Weights of a small mixture-of-experts language model, trained from scratch on English Wikipedia: width 256.
Below are experts of layer 3 (counted from 0) of a mixture-of-experts language model. Rows are named router (the router's row for the expert), gate (a neuron's input weights, with its number), up (a neuron's input weights, with its number) and show model dimensions 0-255. Each number is 128 + 24 x the weight over its row's rms, rounded and kept within 0 to 255.
Before each expert's rows: a language model's description of what the expert responds to. This comes from a sample of Wikipedia text that the model never trained on.

# expert 43
Middle syllables of South Asian, Middle Eastern and other non-English names and places, such as Jal-al-abad, Bal-och-istan, Okl-ah-oma, plus Pakistan, Egypt, Islam.
router [118 146  86 102 122 152 140 167 141 140 158 135 156 105 110 113 140 134  94 133  83 140 119 106 113 134 148 167 126 130 148 100 137  96 139 120 157 165  90 129 131 118  97 126 116 156 113 139 141 111 115 107 137 162 138 167 124 135 110 116 138 167  79 163 174 155 150 130 136 132 138 143 110  96 127 163  86  88 116 135 103 123 121 106 151 161 117 131 127 173 123 114 131 114  62 149 126 148 133  90 131 130 132 123 103 115 144 133 118 129 106 168 151 106 107 146  89 147 129 129 158 134 121 149 132 145  88 118 131 122 138 103 192 134 162 101  88  98 142 126 138  82 146 127 108 135 136 116 113 150 130 144 184 131 143 124  87  95 104 136 196 186 102  85 121 135 101  81 125 110 149 123 132 137 157 148 110 108 120 179 123 146 120  98 157 127 143 118 139 136 134 148 122 109 157 136 113 114 138 111 158  99  94 101 159 132 102 166 117  68 173 141 151 120 117  88 176 178 147 139 119 118 123 170  89 144 115 107 104 124 161 144 130 158 142 156 164 106 107 132 127 134  87 128  94  94 109 147 118 134 158 142 160 129 114 129]
gate0 [132 108 144 146 173 125 126 160 133 123 112 141 147 153 135 114 154 130 119 145 120 132 119 121 153 147 129 150 102 127 111  99 116 126 136 129 164 132  93  85  95 137 141 127 118 153 142 113 120  95 108 115 132 138 151 108 106 126 172 110 100 142 128 123  93 181 136 129  98 119 125 166 158 128 139 115 130 156 135 138 133 109 108  98 124 130 175 146 167 132 114 129  79 100 130 135 150 131 124  77 159 131 145 148 130 125 187 162 114  98 132 131  91 106 135 120 131 114 113  67  86 115 153 131 123 114 138  87 123 126 123 110 173 104 159  96 131 146 135 135 130  98 137 124  85 157 103 144  98 116 106 151 138 180 113 113 154  88 128 133 166 133 144  71  92 130 143 137  99 106 132  95 128 127 123  93 120 130 166 154 127 125  98 131 129 155 143 147 173 142  99  96 114 144 158 133  67 165 107  98 118 142  97 124 172 113 117 134 116 113 141 121 124 125  99 164 170 208 126 130 142 117 124 134 115 113 130 136 113 139 137 155 182 178 103 159 167 129  61 125  89 140 164 143 127 159 121 177 140 157 106 103 160  94 118 131]
up0 [123 159 122 142 109 140 114 150 144  95 122  66 101 103 128 167 128 154 109 155 191 116 114 105  91 147 127 116 145 124 107 108 150 127 136 149 126 134 151 132 136 111 110 117 118 170 125  95 145 136 137 161 127 146  93 160 144 124 174 138 113 107 147 145 114 123 177 151 132  93 113 156 101 137 116 141 144 133 143 154  97 133 129 128 119 180 120 120 137 135  90 130 115  77 126 136 119 104 128 135 102 137 110 139 113 121  68 163 160 121  83 155 171 132 133 155 150 124 134  99 138  90 112 159 118 131 121  84 125 149 136 108 109 164 148 113 102  97 142 103 155  98 105 135 150 101 140 134 136 127 122 158 146 129 130  93 154 164 101 114 182 163 146 124 127 152 145  82 113 137  75 128 143 109 105 121  90 164 107 156 144 161 153 115 153 157 118 131  95 104 136 124  83  84 118 138 119 137 100 165 128 125 121 132 118 160 141 118 145 128 132 104 107 101 138 122 156 124 135 101  81  93 158 110 120 159 124 122 176 116  61 146 164 105 130 169 169 109 143 100 122 124 116 110  54 118 160 131 143  79 137 121 150 115 155 132]

# expert 7
Middle and final pieces of surnames and proper nouns, plus place-name heads like Street, Creek, Police, Avenue: Kavan-augh, Hamm-oud-i, Beach Street.
router [170  95 119 113 136 122 164 153 150  93 104  60 150 123  98 115  97 129 106 139 133 131 110 109 174 187 153 164 100 101 163 134 149  79 151 168 110 134 102 125 139 118 149 113 127 154  84 159 145  87 157 121 152 122 111 117 134 132 130  95  80 130 102 160 174 151 124 154 157 129 128 150  60 152 166 179 166 125 151  95  96 168 110 132 183 129 146 109 116 113 127 116 140  79 131 135 121 152 108 141 132 117 139 116 134 113 120 145 117 163 129 140 143 118 111 134  81 148 138 126 164 126 120 138 126 144 120 105 144 104 151 153 157 114 145  87 103 131 113 150 145  94 117 130 112 139 111 128 111 183 153 162 128 103 144 134 117  86 112 100 151 155 111 129 122  89  98  95 145 114 158 120 115 148 172 131 120 109 143 165 112 128 162 162 112 166 114 114 159 171 158 172 142 133 118 115 105 129 111 112 147 114 101  89 150 126 102 117 119 113 142 130 161 158 127 122 139 175 136 110 131 153 125  94  97 135 107 101  92 137 117 151 100 161 113 150 159 108 139 121 142 133  96 132  80 149 101 117 118 137 121 133 148 141 122 125]
gate4 [151 109 129 174  92 125 147 143 121  80 147 168 157 121 124 151 147 123 146 139 137 146 130  99  76 148 134 143  87 142 123 108 122 151 126 123 166 118 152 182 127 110 112 103  92 118  83 135 147 130 160 140 128 139  81 156 150 117 133 141 138 185 152 124 126  80 166 116 129 139 144 149 135 112 154 133 122 108 122 126 119 115 116  78  99 141  97 122  96  98 128 141 104 148 133 137 100 129 139 153 158 162 113 138  92 145 127 132 108 118 123 129  70 145 121 171 109 132 119  85 138 111 119 147 175 123 125 125 125  94 120 151 154 142 102 122 133  86  97  84 122 143 136 142 146 137 122 132 136  87 143 138 107  86 176 138 116 136 118 134 148  92  95 106 149 122 112 135 107 128 126 119 184 124 116 150 123 146  90 125 149 135 119 114 104 159 174 122 146 137 105 125 114 111  99  72 100 120 149 132 153 127  87  98 118 128  88 106 119 130 127 161 202  91 164 144 124 101 132 115 129 156 144 122 134  79 113 183 118 148 178 125 112 167 154 124  97 156 142 151  98 127 108 126 129 137 114 179 133 174 137 182 107 135 129 131]
up4 [142 111 141 152 121 124  87 129 165 113 128 133  64 109 148 196 118  94 118 123  87 104 146 147 137 112 147 174  93  82 138 126 140 147 131  83 164 128 105 141 136 122 112  90 126 138 147 148 122 143 109 116 143 144  87 134 191 113 144  94 149 144 126 103 125 107 143 154 117 138 169 129 123 130 124 183 115 139 160 130  83 113 122 138  69 148 146 129 120 107 126 118 133 172 101 128 106 130 141  99 116 157 100 139 124 128 106 112 180 120  94 129 118 150 118 119 130 146 126 108 176 115 124 130 163 125 166 123 151 123 148 166 119 109  95  91 136 157 135 117  99 135 125 135 152 151 130 146 120 129  92 113  62 159 120 153 141 100 141 175 142 161 135 184 122 112 114 117 144 129 167 125 111 161 115  86 153 159 111 140 125 133 131 140 124 126 107 120 126 107 131 122 130 119 142 122 141 154 134 176 116 140  73 136 145 130 131 103 104 165 142  56 134 125 131 154 122 114  69 160 120 119 131 112 121 120 149 132 125 142 114 140  81 123 173 210 123 128 133 121 153 151 111 134 121 139  86 110 103 128 161  99 141 149 122 110]

# expert 34
Common first names such as John, David, William, and the final pieces of split given names like Cyr-il, Ste-ve, Arna-ud.
router [170  94  84 120 132 116 158 106 146 136 108 132 185 139 127  96 125 138 140 149  85 123 108 114 122 157 180 141 132 158 142 147 140 101 140 184 160 133 111 149 127 147 124 105  91 133 105 124 168 144 177  97 126 117 131 175 129 128 114  87 134 158  87 156 151 161 122 163 147 131 129 147 108 130 148 160 144  98 140  80 110 123 119 109 168 142 142 131 126 164 112 151 147  91  86 160 109 159  89 133 139  89 122 130 123 107 159 140 109 130 118 143 106 131 109 135 104 144 158 132 115 131  94  88 142 146  65 132 121 116 105 141 156 126 136 116 122 110 125 165 136  79 109 131 114 156 119 119  71 162 123 139 129 116 149 160 115  98 136 111 140 184 100 111 145 140 108  83 176 114 128  96 128 112 162 143 116  88 120 187 136 140 141 121 104 152 129 126 174 131 110 207 130 141  87 118 104 131 151 130 162 112  90 104 141 175 107 173 114  90 132 165 139 141 143 109 152 104 147 138 126 137 135 160 118 113 114 101 126 114 119 103 100 153 120 133 130 101 151 112 150 129 102 124 110 111 138 114 144 118 136 135 129 106 104 112]
gate0 [147 108 151 124  91 123 138 132 139 149 112  84 124 131 175 159 107 119 119 139 122 112 108 146 130 139  95 117 128 114 146 114 112 137 139 127 115 120 175 100 142 110 167 117 145 147 113 192 160 147 137  55 117 141  84 123  98 152 110 150  93 144 152 122  70 128 160 141 128 114 113  92 148 148 148 119 163 132 141 177 127 113 115 158  89 144 169 106  94 147 121 130 121 186 139 128 154 100 122 129 116  81  84 128 129 106 118 157 105 134 113  80 153 161 110 193 136 143 191 155 130 134 142 123 147 145  99 100 139 115 132 127 132  87 108 117 181 167 127  93 158 138 132 100 126 117 157 132 119 131 146 135 143  67 142 133 133 102 120 135 127 108 111 135  78 143 155 119 108 104 166 148 126 104 117 130 150 119 172  91 129 141  97 165 116 151 108 128  92 156 138 113 127  93  77 124 139 128 101 152 124 138 134 145 135  88  92 143 170 123 156 100 144 121  85 144  70 111 120 111 125 114 123 145 104 128 133 132 174 118 109 146 137 138 155 124 103 147 118 138  92 117 155 114 151 157 116 122 149 138 132 167 128 120 127 141]
up0 [ 91 114 140 138 109  95 140 191  99 181 119 143 129 120 100 201 114 144 116 122 103 126 119 117 126 118 131 122 170 148 129 114 138 148 124 155 139 126 128 132 125  92 131 120 163 138 157 111 157 130 159  97 117 114 119 156 140 178  95 110 138 111 123 159 120 131 136 146 111  74 112 132  73 120 136 103 136 114 150 135  91 150 136 165 111 158  94 114 161 125  67 156 101 142 148 122 130 126 110 159 127 118 163 130 120 123 146 111  87 105 162  95 212 115 165 172 120 130 144 111 112 124 116 105 120 133 137  91 136 122 135 151 155 113 120 135 158  77 137 153 137 148 155 112 155 145 100 189  93 120 145 121 156 101 122  81 102 113 152 156 108 133 117 122 104 113 123 106 133 130 170 175 160 179 111 158 123 109 143 106 149  69 127 138 122  99 139 148 172 111 115 127 129 157 169  80 159 133 138 128 165 122 122 147 133 115 112 117 144 151 125 106 129 123 163 144 153 111 132 130 141 109 114 172 137 130  92 122 134 145 144 146 146 153 126  93 121 142 119 114 108 142 122 110 154  94 103 122 118  87 148 132 115 128 165  90]

# expert 27
Surname tokens and their closing pieces, mostly English and Germanic, such as Eis-en-hower, War-hol, Higg-ins, Smith, Brown, Green.
router [164 107  92 110 102 127 153 158 180  82  98 138 171 113 147  92 116 121 116 120 116 133 116 104 132 125 195 165  94 139 118 152 140 117 142 166 126 170 104 161 122 119 140  91 140 173  89 142 145 145 140 135 143 121 124 126 151 121 132  81 139 157  82 188 182 131 123 151 142 139 170 169 153 149 156 162 148  89 127  90 126 140 122  91 154 126 168 130 112 136 151 116 149  93  86 136 117 149 124 133 108 134 120 134 127 103 138 157 129 127 128 141 108 119 101 120 116 162 137 135 105 147  97 121 101 142  90 131 138 113 146 142 179 111 148 127  82 121  99 122 110  61 132 144 156 137  97  97  88 167 127 129 121 134 152 131 117  84 111 101 139 182  99 112 127 136  61  76 110 128 152 129 150 112 156 130 126 127 121 159 141 133 141 101 132 179 156 127 117 124 141 166 129 128  77 143 133 121 130 149 150 128  89 124 124 132 118 145 105  99 138 138 153 111 111 125 169 144 125 166 143 148 123 113 125 136 111 116 132 112 161 122 107 135 111 122 133 128 128 153 124 106  93 112 111  91 157 102 107  94 105 171 155 152 110 147]
gate0 [206 172 135 134 150 115  88 115  81 119 140 119 106 120 136  82  94 131 103 129 100 100 125 121 127 110 117 138 115 111 108 131 105 109 118 125 140 112 160 117 136 150 104  84  86 123 138 118 142 135 104 125 137 103 192  86 125 144 131 102 118 134 164 144 104  87 117 143 112 147 126 111 145 129 115 107 158 149  88 115  95 110  92 135 149 137 151 207  94  98 166 153 125 121 188 149 142 151 127 112 143 124  96 110 130 138 166 122 104 144 115 133 164  96  92 105 125 120 118 145 122 160 153 104  86 142 131 128 120 136 134 174 116 130 131 182 194  91 126 131 106 122 111 130 153 162  68 123 131 111 129 144 148 112 132  82 122 100  72 136 169 151  98 143 136 156  97 124 126 136 149 128 143 100 102 161 125 148 112 146 127 148 127 102 109 131 141 115  88 104 129 145 144 167 124  78 146 135 107 136 149 119 138 164 128 140 126 116 125 157 139 116 146 140 107 126  84 173 130 132  89 168 131 117 119 146 140 128 128 139 163 150 167 120 132 139 133 111 104 168  91 156 141 146 144 159 139 126 127 138 113 100 100 122 108 165]
up0 [107 137 113  62 179 155  99 198 146 164  89 116 143 131 148 139  91 122  86 145 145 152 116 141 130 130 135 146 139 168 123 102 135 172 114 146 187 148  90 120 167 106 170 113 117 156 101  97 117 118 140 150 120 100 171 141  87 142 135 113 137 112 102 105 114 134 129  99 161 144 161 144 129 177 136 145 151 170 139 133 146 122 141 107 124 109 139 140 105 116 158 143 148 126 118 115 153 122 109  95 156 151  88 130 128 138 152 114  99 141  92 108 119 121 111  91 120 143 124 151 133 119 101 115 145 117 174  77 131 107 176 137 127 101 133 143 128  99  85 150 124 104 109 111 158 166 137 110 179 149 108 128 129 137 138 158 110  90 104 110  88 127 138 128 134 137 134 130 110 122 119 133 133 147 129 123 111 105  94 165 152  74 114 147 103  93 126  93 114 117 144 112 103 136 129  63 153 130 141 159 115 131  78 152 133 109 140 120 157 118 129 175 110 154  95 104 134 153 112 136 136 148 153  87 148 129 151 149 121 110 121  70 140 117 185 118 101 132 137 150 135 122 123 150 137 154 137 106 114  79 105 163 145 122 122 142]